Below are experts of layer 8 (counted from 0) of a mixture-of-experts language model. Rows are named router (the router's row for the expert), up (a neuron's input weights, with its number) and show model dimensions 160-239. Each number is 128 + 32 x the weight over its row's rms, rounded and kept within 0 to 255. Numbers have three digits each.
After each expert's rows: "gets" lists some tokens that make up at least twice as much of what it gets as of all text. This comes from a sample of Wikipedia text that the model never trained on. Tokens count by the router's weight.

# expert 8
router:110098129110142151132131122116177147152150149142152185128150091134159070112160111113158073126136084163146144178156143095178135138131135141099035143137123132122199192112148100123104128094201110131089122098216111126145158155113111100161119123
up0:086124120124179148134206118130183137111199127126116145074122127134160146092082161146085130095139098144100157135168095096161117075124125206092116081139107115116153122111117149149148111084149106159140115100136187118115078108133145138130068147
up1:106057141133163113108154112099135157166154170116138110139080167076131121140112102140078100067119085132157144123179134150109170172104097201097148137126151141101156059083110180158145146177123104144168134133187111085148193131101164091145163099
up2:142129113143119159118143111097122097170112124114145124117135118124168108191150081161129137088122064101159139092158176094093093144132146149117095181137146171085163097197134228139122162146129150155121129140147135141149116170111126134130116116
up3:127107144142117126142195119161160134117143076128139186134191177114108107098121079165133085176115044149138096202166100175154131066093107134144147106145155076080137136139158183132093141135200140128094110086134182142128154082110146128106147150
up4:097124090105182160154152139132148116183143148164190174124133127135082094082135105153170147064131144146120166080109147144217144045094137155121092202116169114133180127158120190132065158121126088066099143150142150084111149152134127100106071138
up5:113142095169151128179152170131141167160131126083078141166107108126170069131120130142165146105103084112147147135094175102150112084138181212092128110103099120103164159097128159115137146082134119135248180117136150174120056087118127161136104137
up6:129115082120066081137100123153136139110117174106140094142178095133153086181134105150136092162108111188162154101137197099148122109132101112176097176132117070117143179145112103165146159131127096110186098131172152103098093153116088156155145137
up7:115126108171195140094215062104125151128174127131138123120175049091161097100085139133138127087152094120130135182117113098170132097174146223142117139147132150117191133129145144057083129129116102165081095107150194137144136072148119140128054129
up8:085102174216125162129090134122141104166135115151135137114124161114122160098124109173140153095102121081149166093184148135068116133076190138101103100118123170080124194105129151070146158094139121141139132125134167107125106116120192129139119194
up9:116068074131085137109131081173136095101157130177133076157116120128175085176159125152121121129163118158105113137162115105144119108145154188127149121162152134125135122138139120074114179068130056125091158086156112142211139124152143143089136139
up10:146106143152075127080092091139189131180126169190183128145113075142143100123157080052097065104108111077111144144170096149151073112118136165101114197136111118111175190162147130171138136094148113180157081153164108123110097100118133095130136167
up11:058142114131124134212065128151123078143199137168164145137124070131111073074078153171164099095104125212099126173165162095194160073093170128079098115150108097126130161140133130083096106172135066133098088124189102089108210174156117113092120179
up12:110149127142125150214173152200144148109158138173131122169101135160123127103063092140154078187157116143094133167161177130159141117114137155105146140159034167087097138141111138164142134095087090158171100096138125133162113089201151103111124123
up13:172129136079082082163136132110161081184125121219126157149086124127148101150109096116133111094170118143138095146137172148164170073141122123140133130112146115110075148124153148106049139146143081119143106108089159118108155096199105120084152175
up14:123113127131137122195142088098148059106087179149144092129125116119193159079121098111153166152108112090145174143154151108135168123102089104151089141073068100196158177102162130195132136099184098091134099113043148078171153134164150129106101133
up15:137132138107129139110143161101129153161083107103155113086083179077135162116115127118123182125150076061179105127126145080151109089181125076078147131120151142100175122149146179096117227131123131126067097168155140184124151103139142143140141104
up16:107099133108105131166124110080109082154107146138098123141118075156206067125139135135137151173156140125148129139128111117167118104116189178123143136196143158139137178168119222190131153082142135176126096090126163156135140183112124115144073102
up17:223126098128091153190190106151102163102184126134108139131192097099157144110138134138137132133132125111105121170164125110164115129125121134177148138067155112075123137132191125134109125087118104151137112128182129137163133180146145058134087128
up18:127114103123119129149120122128177104119131177130158123087113174108138102158160083082131105114104055210078151162202160141174107104108065101167114143070143126122158154141136172121084167112144142130123159138110165128130163151138126137086129179
up19:200117153160095139166177118141135134129166117140140096137134140106125120108137094100137166183143113139118107061096129143132071050126046154125103127168122136116099136154179186233162177198179133163111118049113160115167158166121167109133085142
up20:159085121141130131103115134138167139131078087154102091202103014066107091204145135144091120129087101125058152169086170145152077122102145150092088209124152061133102149101108141133082158170095157156170133139136144139137151075097137146090161140
up21:100096176150164132125172125150189119113102179163153152124103085117184128123197100176129195083108119138158118139160131109137136132123166132173143141102156089169169135116160194224122109144220097146175122084161123088166092130127187145157090137
up22:119153096132202096189160097123156169104079157115130172052201115087111100044133149155155144167144072087124149114108104111163084101048064144148132151067138085122139107108208156112153146104120140149096118110090148133091176153157158127128127150
up23:107126105168092157168171129137142179094129095143117133122131144105145077080169084151159030181144123122106148111149140152118086109082136147118139134138106167121113159121189122150126105098073115106108122111147163132104147114122173087150182180
up24:084147133102174104128190124098122141139126142125133101091134172137122137111133110146147156139102105120125162163102125105174117121112124115129165168132112134146144101137121115118122184074146134100110134132089148132128185133180136178160132085
up25:121123124132181110083162138158151116099102170156158174122094126150161120106164151181056131098093136182118113102142096072129117119068152115101087170136101126097176086160110128181177121085166138119154151108158129122170171114139170120122072123
gets: " the", "'s", " that", " his", " a", " their"

# expert 4
router:119101113096146087100104128133177114149142173133149143094169058118157117156145102194121047165131033139128175103186120096168171106108138158110136139149147124077176173102169124159113125134215105122068104124190134115133133156158132093178107140
up0:062107120123138165134102119133129221090142137124125119125157100108142117161080145144146145148200114130088122083105145145117108168063133155162148091181085237136107165104097161111132132123148152107114122094132117141154183105132108083123155079
up1:132158059101115095118149164123160105204194178125175135136115111065154103125187089136098121139067112121117143118131169115176197111139137213132119170089121056095120168105132103200142121085110106103188126134110143112120125190117151150120150194
up2:157113161151155128149139087093138152138100110098166123125126140126125099104117047138087081120116090074176150135103149115065139144164076149164123181134129110112177129153112151138107152111187129129146118130098159094165154118122097185181118151
up3:128100162155171104191139080080095134188118113106114182160181122046118086102145096114110132109073097142118138160091176113191140103114075127131138136128099128156114135170106111170131141127061100128164131135073122110137161163146102156100130206
up4:100128115162137167090166083145128115123124127148084136135191149173130125133141146153125073134146091128088102153144118100131129136130151142090095158159051101122185145079105162118102168092166119138177131143069128168177102099128132166103102063
up5:056080175112138197208128101143102126156092149087109115137075124110134156125153118143190161102141145123142128135132176122130163076103178158158131129186083154122137144098111186155059159091054122158144167095095117086206081091182122150183100124
up6:122162150137095080140126082136205146131112090099109118087096140126125132153141117213141124124118078121127146082183210138136111087107102132093145096164128048153174120121163109108106140092138057153105128102094120142142139096189168101120089122
up7:073141125163133174150098114094139115112089140095104107146151147082160092103137118110072134088045095134144100129169166168110189137093131136132126186147096196119102111153154122143106118120144164154113057055140125056077103128147119171082105185
up8:017181154087084108186182116154118150176141095120105163144124120103150110163140047065117166117155096156116108150150221174149142080118147119144092167121089142125124161144127129128151113080089120120109156117141131105111159155100199115086152187
up9:131119149140166128130097055138130099140141089128113113167131065090106101104167163175091102111109146120114190119109227120122130153119181123085115143139130140162140150069091166058092213069090173127128195142133132163099207112175117174136074185
up10:117070092164163150126107140129149107142104113149133138142120125143134058104184144140070111130154094122110139120109142125145114099082119098130109153089128127149116118159140162170147138114123232114104080127154130091142119159143114159108141150
up11:170101148172176091146118124122132105086098089130127141132112165086107072085096068119132142113159112135153115193134165131127148099167133127071125123150142141096127124134095121153102123090215156164174108141129135076099139136194153140130118139
up12:113095171129122116117096080042141139110094155102105162122155130105150172131097151161130169140119127143163189076190131119116112153101103137099125173118136076180127139142167118094093128107151135146220137099041172095108190156182108175126173125
up13:106137146129155146120167124105114105114081139150151126116180153127152160129103097190147172146142166129111148119119186106127110126129132071124130157176140132115137098136105164137138161101179157152188101096094108075116124122128091110124162040
up14:077166180077183116107125095098139123102169146104098125117082101115148113087131110193142069133122105117112146130171110067098135156125133076126140132102111148140114132165162144100064154151128054137132105101114183078137133140105095155112151143
up15:113146106159123165185089168170145084077224165104141182150128137116075099126103148103076112192159109151110143152202061089136127130175117180081140107121096107119095164086164150105102152078131101153128118130134096185100168173080131092059170114
up16:109114142101150085106137074152147100088183150093166140132157088110166108064130105138106100140147127148160108114158129135175168075125100132186139195087169166148135176181134195113090138151119108126130103123145180104170157091164097126131115189
up17:090144154112152114117126117170169108155053130164139109119127130153115111114169102133098139167128062162117118175133154106159116104069107109104125115150142100128120139069148098170156187066122068144159140127077229115123213140155137117112159176
up18:112121138145067137145114125103116129141131065110127135143161117126137123131138132134083133101177113110098127145103172093142178062082109107101120090169099119123147134133149091171095145076138173163077114124122136037157122142184149140193171117
up19:079144170221133124152113081042170057109112190136114147121080107099166114105140100153108144121096100129135167100122124095117071190099113140153097093164146169114116152129162120189112131136112134160151077070113167073183118170209145105115117104
up20:172122169132178138196129063107120113108132122137104112101122113099105098124168139105100100163107123147113072117108110142157141147167130094103171141084121104153082133183121159114124142107127122124123166141128087123106109133093113148072119194
up21:088180137124141173117118110088137139112158142125181110146116128146129140109165171144098150129160097132103112161113126178146117083075147140148103176091119157153185099159117118113132185087157066130130159084122124129148134145153146154217117144
up22:117118159202147146101130116095154178151112057110100146090148167095151112027090064139081124176119093108119121095098102092120157157085151132172083132157136112092123189134193137128088157145094146092124154141122136123147134173115084111130087181
up23:143129093127112136169158157104117145084188179111100133099112143148144113112176139144190115083115148158105173122119158120149115158121172188120094110118057104088198092140126109121129127058080135140157106052175130119126117227179129112179089119
up24:111165108081117140102154114100150138106126191102108157078083111186149099128152122131079167170088110128184133101128120103117075082130097136111095193140138126180193138154124136190136210140168054073100099132124164113117098145178126150165083134
up25:184086081149123121127088151063131140147086158178130131103128140130152103037135139150087149107156106108170138119166138058137220129063159161172130134197065109137144131102109134136079159118109113082130105109198164121115186149116120143114137141
gets: " ", ".", "–", " (", " \"", "-"

# expert 6
router:122165149095161196147144154102131133153148135195148075070144091098161144085140118161112112175182073153083116120134125085178105161045123185101123128143084086139179093048145147142114114165143129160139119071129143061117138187130248116183078119
up0:185072162104127172082175145106140140190153110115173132079095136096152105197127139135157091123143130117120163108092100129116111160114138177126171106151072154153059195129134147145161122134184107135175120176093142137112084075107086140189157135
up1:050137089129120109078138113119163126115117104108131088134163165179118072076108130139148149187124122109067124142176162129150105151089108182109084107190104113071082111105176163134075116101137139142111164119123194101130186094173151148103052124
up2:128149080141146128079150133195171119113163166139142188121063106130093046110094164105119144095166100122153077156130117118116143083048117119121111116105120129092127166151119117151103103123131097125155140091161126091100086081126139179134129162
up3:166109099165192140157113142128142129124108110208161123131180140134198143156126121160145098178113059187138121071102104083148088139195113138114128127141149104061096122158164093116167123165171127146089113057088135089167119092142172117067127118
up4:203083099147107075189184157160135188112138100120186122174186085167141088075077133138133135131112084161140101151124138117138113131154087147113109123101083111156083146202140135114141123106118137179119116150083105123138179138167156094150144111
up5:185107139118158135157137111096119139103063147178139091152087100029216140100114144166182088122113128106138175100142112146138131157135109153128170094175084131112073133097151093173059150125161118116142166144160097129152149144148137126180112123
up6:098143077117155140136162163120126144133122145106175127148130097140130091152130144131143124114124101109105135122082102037113105070093184141140073141149100140107082150177134096180118127148085126175167131095111083131131078121172134154146103187
up7:101125201101125087142168168128132131145175078100148082066173093100101076164107073115070158145188133173160124090179082071156154128099072158111116153109134089190124140110166163085143141153140121146140182120124166139126085093140171162164112079
up8:168128116129169080149218078096147064129145203164118135078170099083183132102123096159117140165150117125111124127084065103135134077115078123148124143181141155127159132131137089211142163139183165137155108117105158114100125161159148174196062120
up9:134154151111155124106118124101166130149149133116109139120151045079144089142123155077149108128118098119142166091137099173120130118083124126103173187115094131165149162139155124149084108122195126121145064167162098122156185098106176146071159160
up10:130115115164099178073118080093143111111104121112085142096099155143167122124155090180117108157080093072177083116174189148158132192095114153137125147167139144126157137196182102123167166120118116140152087123164122071144161134137132152141118105
up11:144133103116063112186141138088130150060123234130069106126110082091161073140114109090115088119144122119098138142094124127109119106159133182044057127176165165118141122175126115118118141140142127214165136141144110084108157130143124109193145097
up12:120140061132072113115151133101143135112145083122062128136116117138110155121166147191153036205182074080148166118156083088107116129087139127162132101158065147149168152109117158164123129127148142172129102147100083157153167145086162156144097109
up13:152051152095153096102174125145112130192160157163152179187092131054106062132166102116132114148154146144133104100109095127119162094135123124133170109142156082133126156105133123184062138140195123162127125102170118192158143180152130123180117139
up14:122107152119115116054160140135188107162133079134162164142125154108114049134094106202117173141144071160063104170148192140113161007133102186095120162135140058090165153118118179114118136150169104059117144151091107162144135123104176081145146194
up15:190150085075138081137139114112115175121168188136102146086111136103177095168111098117126086124125116110140121135155121114126133103095139096105143135155142072111178142208152145102117137128122105106080132144171162151133151164141072110113096119
up16:058095100135165135082109122047119194148152128124070110108137137112120127127190125146138104129142123133011097087150164107135053151117144199153110092112094124111119123071151104163114192113143131150124074129173085080170128165141145112141136110
up17:164147152103082106158197084210113169088149120178192162165125126044134122082168120148136081059155120142110116158125187151128100116121122128095172156109125104136145134117112155126125152114137125134132093101152093151131159112139106134132121125
up18:057141117174177132129183122087140120178156160068084130155169151127145032170134081067145129129097120174179113114157209079150174125117136154071103142169144156112124157147153169076130147107159127208164124108131143080105093100147122145183002141
up19:123126141215129196185137126149160110079101142110140146122158173122120109159145118105127149162104092100123181083144142166113153097172160146106116104146076101073114159095105176131088152101130138210101115165059186132192118111149141168103064105
up20:150058137129096166129114125139156100110145075157147129083165156063158139084165109121184146193162105151127118123113125131152113088139130097115092175147085141122162194126159141170150118131151090144108118142112113085102144131149148120111116187
up21:112125106134068166060078162101120116147045145125121121185150143140125090101176112140123179095104122142131160116169150119138135122083103142133088081107151122124157120108123134149095181142223100133150107132177110131099184172115172132154144119
up22:153135136102056165169108102137142132140221099166105116081152079088123134118125154128156084096147076122092142077128190160134151131126105109133022186092115126134080135139175175087154140125106133148144111130178136087121114144173169161105092150
up23:110156195116137162167119079097166127138089134132133115166119112130142124108088089095148155145129102147132145142142199123096066138137101197164139133122153091134083125111149081145138176089135138132178066134096155110122098155152168077128155139
up24:092175101154102174131128082149125108136105119144159123116202105138136156109123097146135146173111113106152154120102167114130081147081140177091152121161107124148131109115179178172136110143211123164064072042122196115161163124166153143158095072
up25:115172113122150085149171105098157178151177109181101124199167169128174131088140059152121155138140111168103147109142124129152142094099100172140120181104125096139140165107180079190176156092159129121141160066144180092135100165131162108160103122
gets: "-", ":", "|", " in", " of", "\n"

# expert 2
router:088053162167183131126119105126168130111098136122145157117138123096123154134146102141110146128075053098143134090114120166187167129108117114124111116098098138144147193105189134114084149117148154134101060066160129188170168116158099127086161119
up0:150107165090144133122143102051195160127164143145130138143148111159147123128117089163132173165144106091134130119143105176132133137085119175150169101175130131167067107110126096153054133178103161210094104127097187144156133134097148088149165110
up1:084142176144149159118085110093105121117092128174151151144098124098113136099091169101114128208121120141131125181098096124169174103072143173138108121084147142167064130106073094149092136116205117127133060113091097139125113160163127129104102126
up2:085121183169064171153139164140184141079125134155156168119135138130113155137082108112125094123124173137169102111159129092098084159123110095136173089217129172075092160092153127116126155147144115087119143153205130117150150075131155117119119120
up3:099157132171175118151166114106124081172167127124139140160094071112136124129096134144114062101128078107156181155143129116152068123130118157131201138149136158121102122129169148174138147126146123138098125084089127148172123094091126072147122146
up4:080140084136131101084144092138178126161125099159150170145127063149126104125127162072111090133162069156114109133144102124136110121158135142099119107114118166125115176126118092162130133067154121207137119164121123177186094150188135116134131142
up5:075139187107093153087088104125139195143187138129094129093088070163122106126125078158120078099133061147089143153136176134137183116121163168137121132099170100115111100096114136151154059148137075175157069153143095079131132128137221131148054098
up6:102129172126203132137115115140134151117109111107123160069187125094084092133138133158087175205160103170161146114121115150120190182052140089145139160142112140128126083113142137147076117153166088153090189127098091126131221116152148097130149147
up7:134080144087160151134171080113132156069154120160129143116172161092118137125105078181123103168152044156143093163169109108136104136167121143150183119120134124122082158132167159113114088130135144127124079134116127112111142149126121154120124079
up8:088086131121150113098158122168077140145145139148133113189117068156125098106116096108081109111194054118176124130173146153113147192083092114092122110119133152117133132093147158173125192144131131123115126159089151116139116120134135106099140109
up9:096145146127170110147165127160095217161131125145105155128173064104144153139152114147150117093109097128088121130125168096137090168135153149114103117225066137096136150109094162092145218115122149121115148168131118068160137110127156109120147135
up10:160097090155098156164118115120140143185123115123121177125110066082124117149115126096101140080134074097125108128123123121117135147130103156174158141136105128095174133024163191127059146091164122136093168070069162110127175159148151138105096165
up11:155180147152112202153108148076128144134113174108155108147137126058179148084121141150096104099130103141147152165145092096093186095096150166132131115101071096075145100093117131135136158122134155158099118080126172078088186143140179141137113103
up12:123120081070121126082159167133154126093115124122176131118154101134146097092138122062162123149155085185057115111194075124151123132068080123156101135117163068124108149134195188116072173113134128100120127098141152145145159191130173159152129081
up13:136084212094131119172155081103135162093086173166081120099101106081121139111088111125117149100149093151137121181116116140080131191130122145125155145130143162119188123081242149152085106114155143192112055141159128068129110102173158066138094114
up14:100113166115098111165175132133183139069118191084083176144174164105188142129133106114169101106087119123122129143105120100120123120108079126076128143167134119129163145176161168111081144099145067145201117112135154087083119128129180145177085183
up15:176135216084104115096111146099156186101132120156158126138078151158133132109123085179077137108086086063101157128184184144135074151087141117168119152120174128101135151080073155150100177110172127139134169090105136132185118132117128176144105159
up16:162139089112201122138136071125214170098137112162127164124145091114133128136162095162141131119126155128131147102125130133150126149122147107096151102131020168149088194149108113185071158093134111140097122184121112138180103140153160127151180143
up17:167162133081084168082140112122132116064137103149153161139108107157103111084129108123159099137111150076144131086153146164114093120117154134186160144130158081120144152107206076149146185120118124142115088164142182159174171151089175158125134126
up18:176068146110101177130136114138139120073123106091234154121109092067127109126163149150183148156135122165115124112145136136101094092136119142115111187165189104157101138071084153103159129096142137154213111080117153061196076120159091158188113091
up19:159114074146121124155098149147182095102176085168083140119131056132142168112119156081152098139118136122114199143123129109174134126136097106115143146123136135126073139089157145124119112098111095154210125120165096076137148154077131130132113195
up20:093154119118155169124101132155155115179119084103148163141168111098118105122091121165153079070103127115111171177101189124119148130137129179121123166165185105145113152134117116058163127142156161155131096126080136101117107188164119147090167123
up21:137096159072110110157134106104086205152097147142157133198093137086143138171149125146139147144152092103087144086196169139125116200109081119127095127077102176110175193157166159172143143149133065098157085143113087144132130119140073104146110067
up22:142092132103133098121173113123107156169161137163133132114180172135098080068125149120161125133164103179107155117114106091173125131117096138111118151164082184037141103120121169137091119115119093209123085129076131075168139107113144104104176170
up23:155125137086108158156143120112104114130049127121147144161176132119114137088175107137200111187053127102147116118170125127123068165142111178051110148086078102141115129112157161133116076106178133140132134150167127159093174147192107137141126116
up24:115121094124112110112155084142142135176114095150176164146149101102180138102098120128142115137114068155143083139194189101100140135140132124089093138116136170145115140141129110094150108072154116081149119135112147126150152079179097107083106153
up25:122148124119111120104106112181144110116122110132149134142112081093138130144180175123129111127146075136054149181119152149130156137125177160157124105118089098139106125152138156143102149114197104140071088106117100133138195117090139183139133167
gets: " |", " to", " of", " and", " such", " as"

# expert 7
router:104129149100158158112109148129148098148138161124183189127107134100117156131136058116131098177155109072106164115193111045155129141144114109109114112147133121133187160051163087148118197106190084105093159093201142142165188157173128123146114114
up0:111076125112148122157091181079157113097118202129098194132152052132104112130091136110102093139130138139170107149175137128130057114137162196100064155139145149121158149150114152092149143122167115130177027134168205040119096150101125116097143137
up1:117134122165185155111130130133179093124103191144132101170079110155210110172122089171134120164171084192073171183178103120134107116136135158075120104139088109140110149163149154174125136146094116146117113133099111063076129184170164107076136141
up2:100148131130136127120070139123116108092126086175194113125133145116144157143157114166135136162133094150098129145124161113144134142082086128108052097161088139145119102165121151158143135157087137180100142068135102074145140173127142142117123153
up3:143124160086153187164104150113170077107103210144095126137121118155162111088100109134115108137132140106125158103153154058122095148108173157108121108117103123134137153089157162209148147115116064172158098152156128025101083161142165097152153098
up4:103094129126135158102137132042191122132112191098124133158131130062171124138187093171123094139150135132131116143104131106129149168058119145129133126150137122080147130124078129176094093132196136126127121136085073079255100160139179171195117145
up5:109148168088195136165124137130163120127087187206134148087129101164171131151113142139102136128093109136095141136200088072116122093135111137142171099082101122097069148113114170131128151101144149090146086125147109182170096146159155135157123158
up6:162094173131162124114079163137137167127093121130129088167159114095110113125144100161204145119160107142128120096195224179133138135146085136105097158126109060129116147100149127118123160104121162127113125171091099066152110125148111113131127104
up7:071137100111138148166175097141154166114155099099195093129116115086168121068110126175090147105141080130124137094176133087139136109141123131161118138110061124116097175088126124136102172039094059105082092108118079105141144111227145125152091107
up8:092122105129094139185131126155137154109201155060097155065118113103133147141117112129073183163112110141097098103091098077145071153131115119135093120168081205123112135118138138168071175110146125150094105115192115089156166129166091131106114166
up9:158108151095127139115173151159145168170109100136160135102163075135129087157096120151119178165100051119105131123123138079127127116090128161106147157143132100091179124126090186140116084123133119137094128077162206095160153130104140193101096156
up10:129111139110094126116160146118139111102193148139114127142075144130136089154126138114110128105071084180134108130094199095150132141094118193085133190149136092152209141130118129170135082121109153092133115059129193123173143169154121098103132192
up11:161111151157181115143151151114121147142123158069082132126107134091102067138120115085130113155146074137089091173134107120138139094132108149153177180121135083101171125120160123145096125089190084166061097132117158087092094113128158117097096116
up12:084094163111106155150188142066140141102155191101166145125203096093127125146171113157090098182126049153149141123173113113147146139080113205093145158132110128086169140109134132146127187135155082156151129099093145126171157148140152142154131140
up13:162108191167116162114153096099168085145132123154110106093096091095120058147083143129125134199115116139129143168191158094185112107126178102154156137139149086067065152177132116120139178077172057162141110086146158132121147151141149157141115112
up14:125154120060154115157122127159145154163114108153098085068131069098158143127109150151179140167159077181084153102051121185121122126085071123112131147174125129102131134164155130106088175112146115156109084131125094150110104082142196116173087154
up15:181163121162152158107171127086146122092140115151149185131140133091182107102159199149156160143079111114092096129129119123159125071118143109156161115154104068056161133159153110151024184096110143180105115117077191106159110137116129157111088144
up16:116124126110080177107114147170143091121142200110176099154143132110113085127188126117117155105140143188098150123128127044174149159130114200148120177122083143096140158100130112127161156168060129166151109064142152093116206114114150137117109114
up17:099152086120091145128150162137138150145113084189138132130136118146109120153188166131160128138138117121077174122140167117125106138108106158158145188170132143076207167126075164113113132113168125109160094084176105118096173123149134147147131132
up18:174120186135176158169212148162174098078078129096118129224109149119135102110136152116195094145125095110108191168174119129138120140148078161095146121128088140118113141166162135088149162088124111101128105076096139103164111146241128137137095109
up19:145149169127174141157111119114158094203060173167168134060162117106128107093163112107123117135096041136125120158166150101182127124106124115182115139117093083096123146124124147182104145115162134189124103084146096148129155168180133109099131131
up20:118085084105193186086092088144090131090181078197144103135149114119110182138143143216161156119135126116023124087067100109117140158109125098106123105136114127113119117115103150103124142102062151171129137079150134166131174154187119136136067094
up21:073151112163215129178109146172082139202146107150156192147130126126133137062144084100118128127139087161144122119146149117117150155074109098091147118155151131128104115081141121101084124135187124145111080147209118114126191116145127112163150150
up22:106046159059112092122109130111134167167133111168092137120084102108169062134157121164104175131157111106132169160190216117151126129093116163086093138152094101135155164053128147120151213092070085164134113102124124160116129101136125129119141191
up23:029109110192134126140179095122131148141193118105171106089156126102114122135154061168163139143050067151142106104155178098141093152122130126115098136104094094090067142069144124063101156138165110108142100179145146128109124139140126150077107077
up24:092056110167119148139125120125174114181139129098158137196130104192181116080129098156129109153116101147118147051128144125165100147093096194156087127162088145142080099120149110209105168085128088179131109110081120070156131170200118203136114099
up25:128162149178184199117148100157138116168123191161171151089127128113172136077054091139174144092133071134191086106117144090123124081088149153101103100123085130135090136111100141097135147111138113138109129141136199182156097145151152110161071124
gets: ",", " he", ")", " had", " and", " has"

# expert 3
router:088112157146117154186159114118170140163156117172150179128160071135141123159157130129155103129185071128074164161129187079177106120118134115077134182144134137127136169114144167095112164149146089137188134110095177091159159190144167182147122089
up0:105115149176159113164154111127159074077155168073142158132139116186180096073123145129136084109147128117142150150151095142124139106113154153142106105127092123106124149079125165185179102113095095189129070096091102113122136127225183154092143150
up1:152079084122161102096172137112199124161156192129144134150116161158125099132122149188073087121073093095067124154139126108125101169116124107085164109150151117139155149213111194153165146111152110176151082148103072090185121155140175140182128135
up2:095134157176147166156131118152152128115166074176160158158229136083166153116173169176089113149094097164139165152098151143143099082144186158113124120082131167100072121164125143172146148112154120116176141186077162071151129158095162151144067080
up3:109138124160106145158166142066112133190143090115096129106143132154155070072145129133089102128133098136121083073127177102125129152154146152114139117169131086160129191143147093156110167111182102100161107065076128076132146112162152147163152102
up4:142122049141172113150107111126125123156168191061114211141162083127169174074106102142106126079111094108118143151121182045117161102054125149110161199159161125150134157122122136138057137032187146120118102131129139125128169084115156187162127103
up5:129128171175182093077161098158116099170123156112155130160159104148180124099096108156127142173097114124156127138165101153144157148085107143094112160132150108115143204117141232194129130143135107130205071174129137079167103090193120147179120110
up6:126089133105103217150139198121193158116186090124177183075169107121144131102195139151137074172109142148144130112106135087151195100127097119124116148100083153155124179186097200094145109156142097134147120170128085133103157106134168162139126142
up7:176067150121115147151183167151145181094113110120138119110203058142081090151145108168100086099097114156165122135093193127163151150131140134089112126192067133102131105099102119109205160112135174165114056107120141101139114147125152099111104182
up8:160124145086155128159160128126086146141153155150174169181222130096173123102087146137096079140066100102108166137108188141127106107039092131139087098126095192104100137108106166137140124132138182061117121133139098131177146111106093168045178197
up9:097179109163109157193130114103108120139092125154216073165150068121134139103123131197160099172109113132101136100123072094124089142114087176106173133182144156141117139124102198167121157132157155219105123108174161124088115210133117131158107087
up10:107135120100118121162125099153234151108139117159113127085119133086097144051150132159144103143168078162116119121107124128177126082158092106095131164134103082148182152063187164128099139136138117085137106100132114103130175142168147123109182166
up11:144080139085122131157132180127129192063127111155160156106110154130150141148105145174145102134124127140108154116162073108149101089128170181065105118205150175068141115108068108135138133097125140104140087105173071137097115136114178162149122156
up12:078106098143106143113167119148106138128135142110176133168075173090132120149065123118147134122186109098074189101082118113088145088094195120077165180131121117084171120158104133122054112065145070142130087101122109087089110154125185125170140142
up13:107054153166101158088106095086154174140090134137143153123141143090132171091163126120140092132126090117182155085152144120121177094119111142125211098118099112090099149131128210148069165123111099106135136082099098162164201101135145115144083171
up14:084124154156123163070144189113170120139078107130097132075134126116135104119151111121116105135108100112131081078152195067151104109174138130049104153137115111189121156139133127113125089114133152131132152021073093132099141128141145171123139180
up15:160143123131109159098109063111116113126137079182183107129117090108094169140183137174119092160174158156137124145125143064144130143104167090161120141166114144163148062183153213128119138068129172176147120107154153146067160140099058125113120144
up16:152118098109118156138155144135162133136102207063102098142129124104169165151144109136183067161137060139136201109090159083136087190083109152101138139158075094145161145166136119167154162104127154139102076094073125113156159105156106189165129099
up17:132100138115101128126133160136114232107117090203140150149122127068093106098059129120072142121119163122093155126133092055153089055080124113114127164170131107120137159121162139126133146158122110138097119148144137153122080102063135119114150148
up18:108112147167120102149111064169117081071135152179111153079154127118149127147119145142147187155154122175128128143128117123188210070080177144117140169183090149138126100172129168116089122099056141104081104091112149082135135182116206178099138125
up19:075148108123109101083122088178157140115140138042199125165104189102130080097103039133105102093131135126105159106165163161161156118129129161111172161146123106109178104103149098190126096079160100145155129159128112134115146179137142072096127160
up20:073117157181242144176152112101129181106085145175084175116159137136148164050155103173169117151141110132142162141121137125141169108109118120104156186191061143123093127159139152142080158098119119122142152122103157158081233066156089119117081079
up21:065103105066150138138111116092154107086170138132175161083120101152127148135142113155178080131120147128127137098132170068135147133123146159113151113163109113174140174132109127116134173118145144144170050089087125119236143108176074117239130183
up22:064121133120144181127162093126170163149146132098116162109154064114147141117104094098151166164149099187082121156096158096171205157130136161116136200099082120120083102133135153086140145146153094125143043124096071091085168185145079145166083159
up23:127086144134058124125149120089181152180129096148147148153081163106122131145190115066142170183100122145162144140108140153130111110093049178096188138085111135129135176123125177148095101138144163168104147066109180100100124186130195121147149144
up24:098151105161096112150113157101111145119171107159136080150173152137176108045087085138177089142131091093140179086139113070131117086079122120089089165150109177139119185184100189101086138140112034142144038136100126108129127138168164160094142110
up25:142144088093155081112095135179146098145222138064150144143148088149116073125169118146133174155155115140061112119112197087121155066110151152074156183109182067144136143107115108149122099141180090093110041113200125137121110167125150086129117123
gets: " ", " |\n", "\n", "%", " (", "°"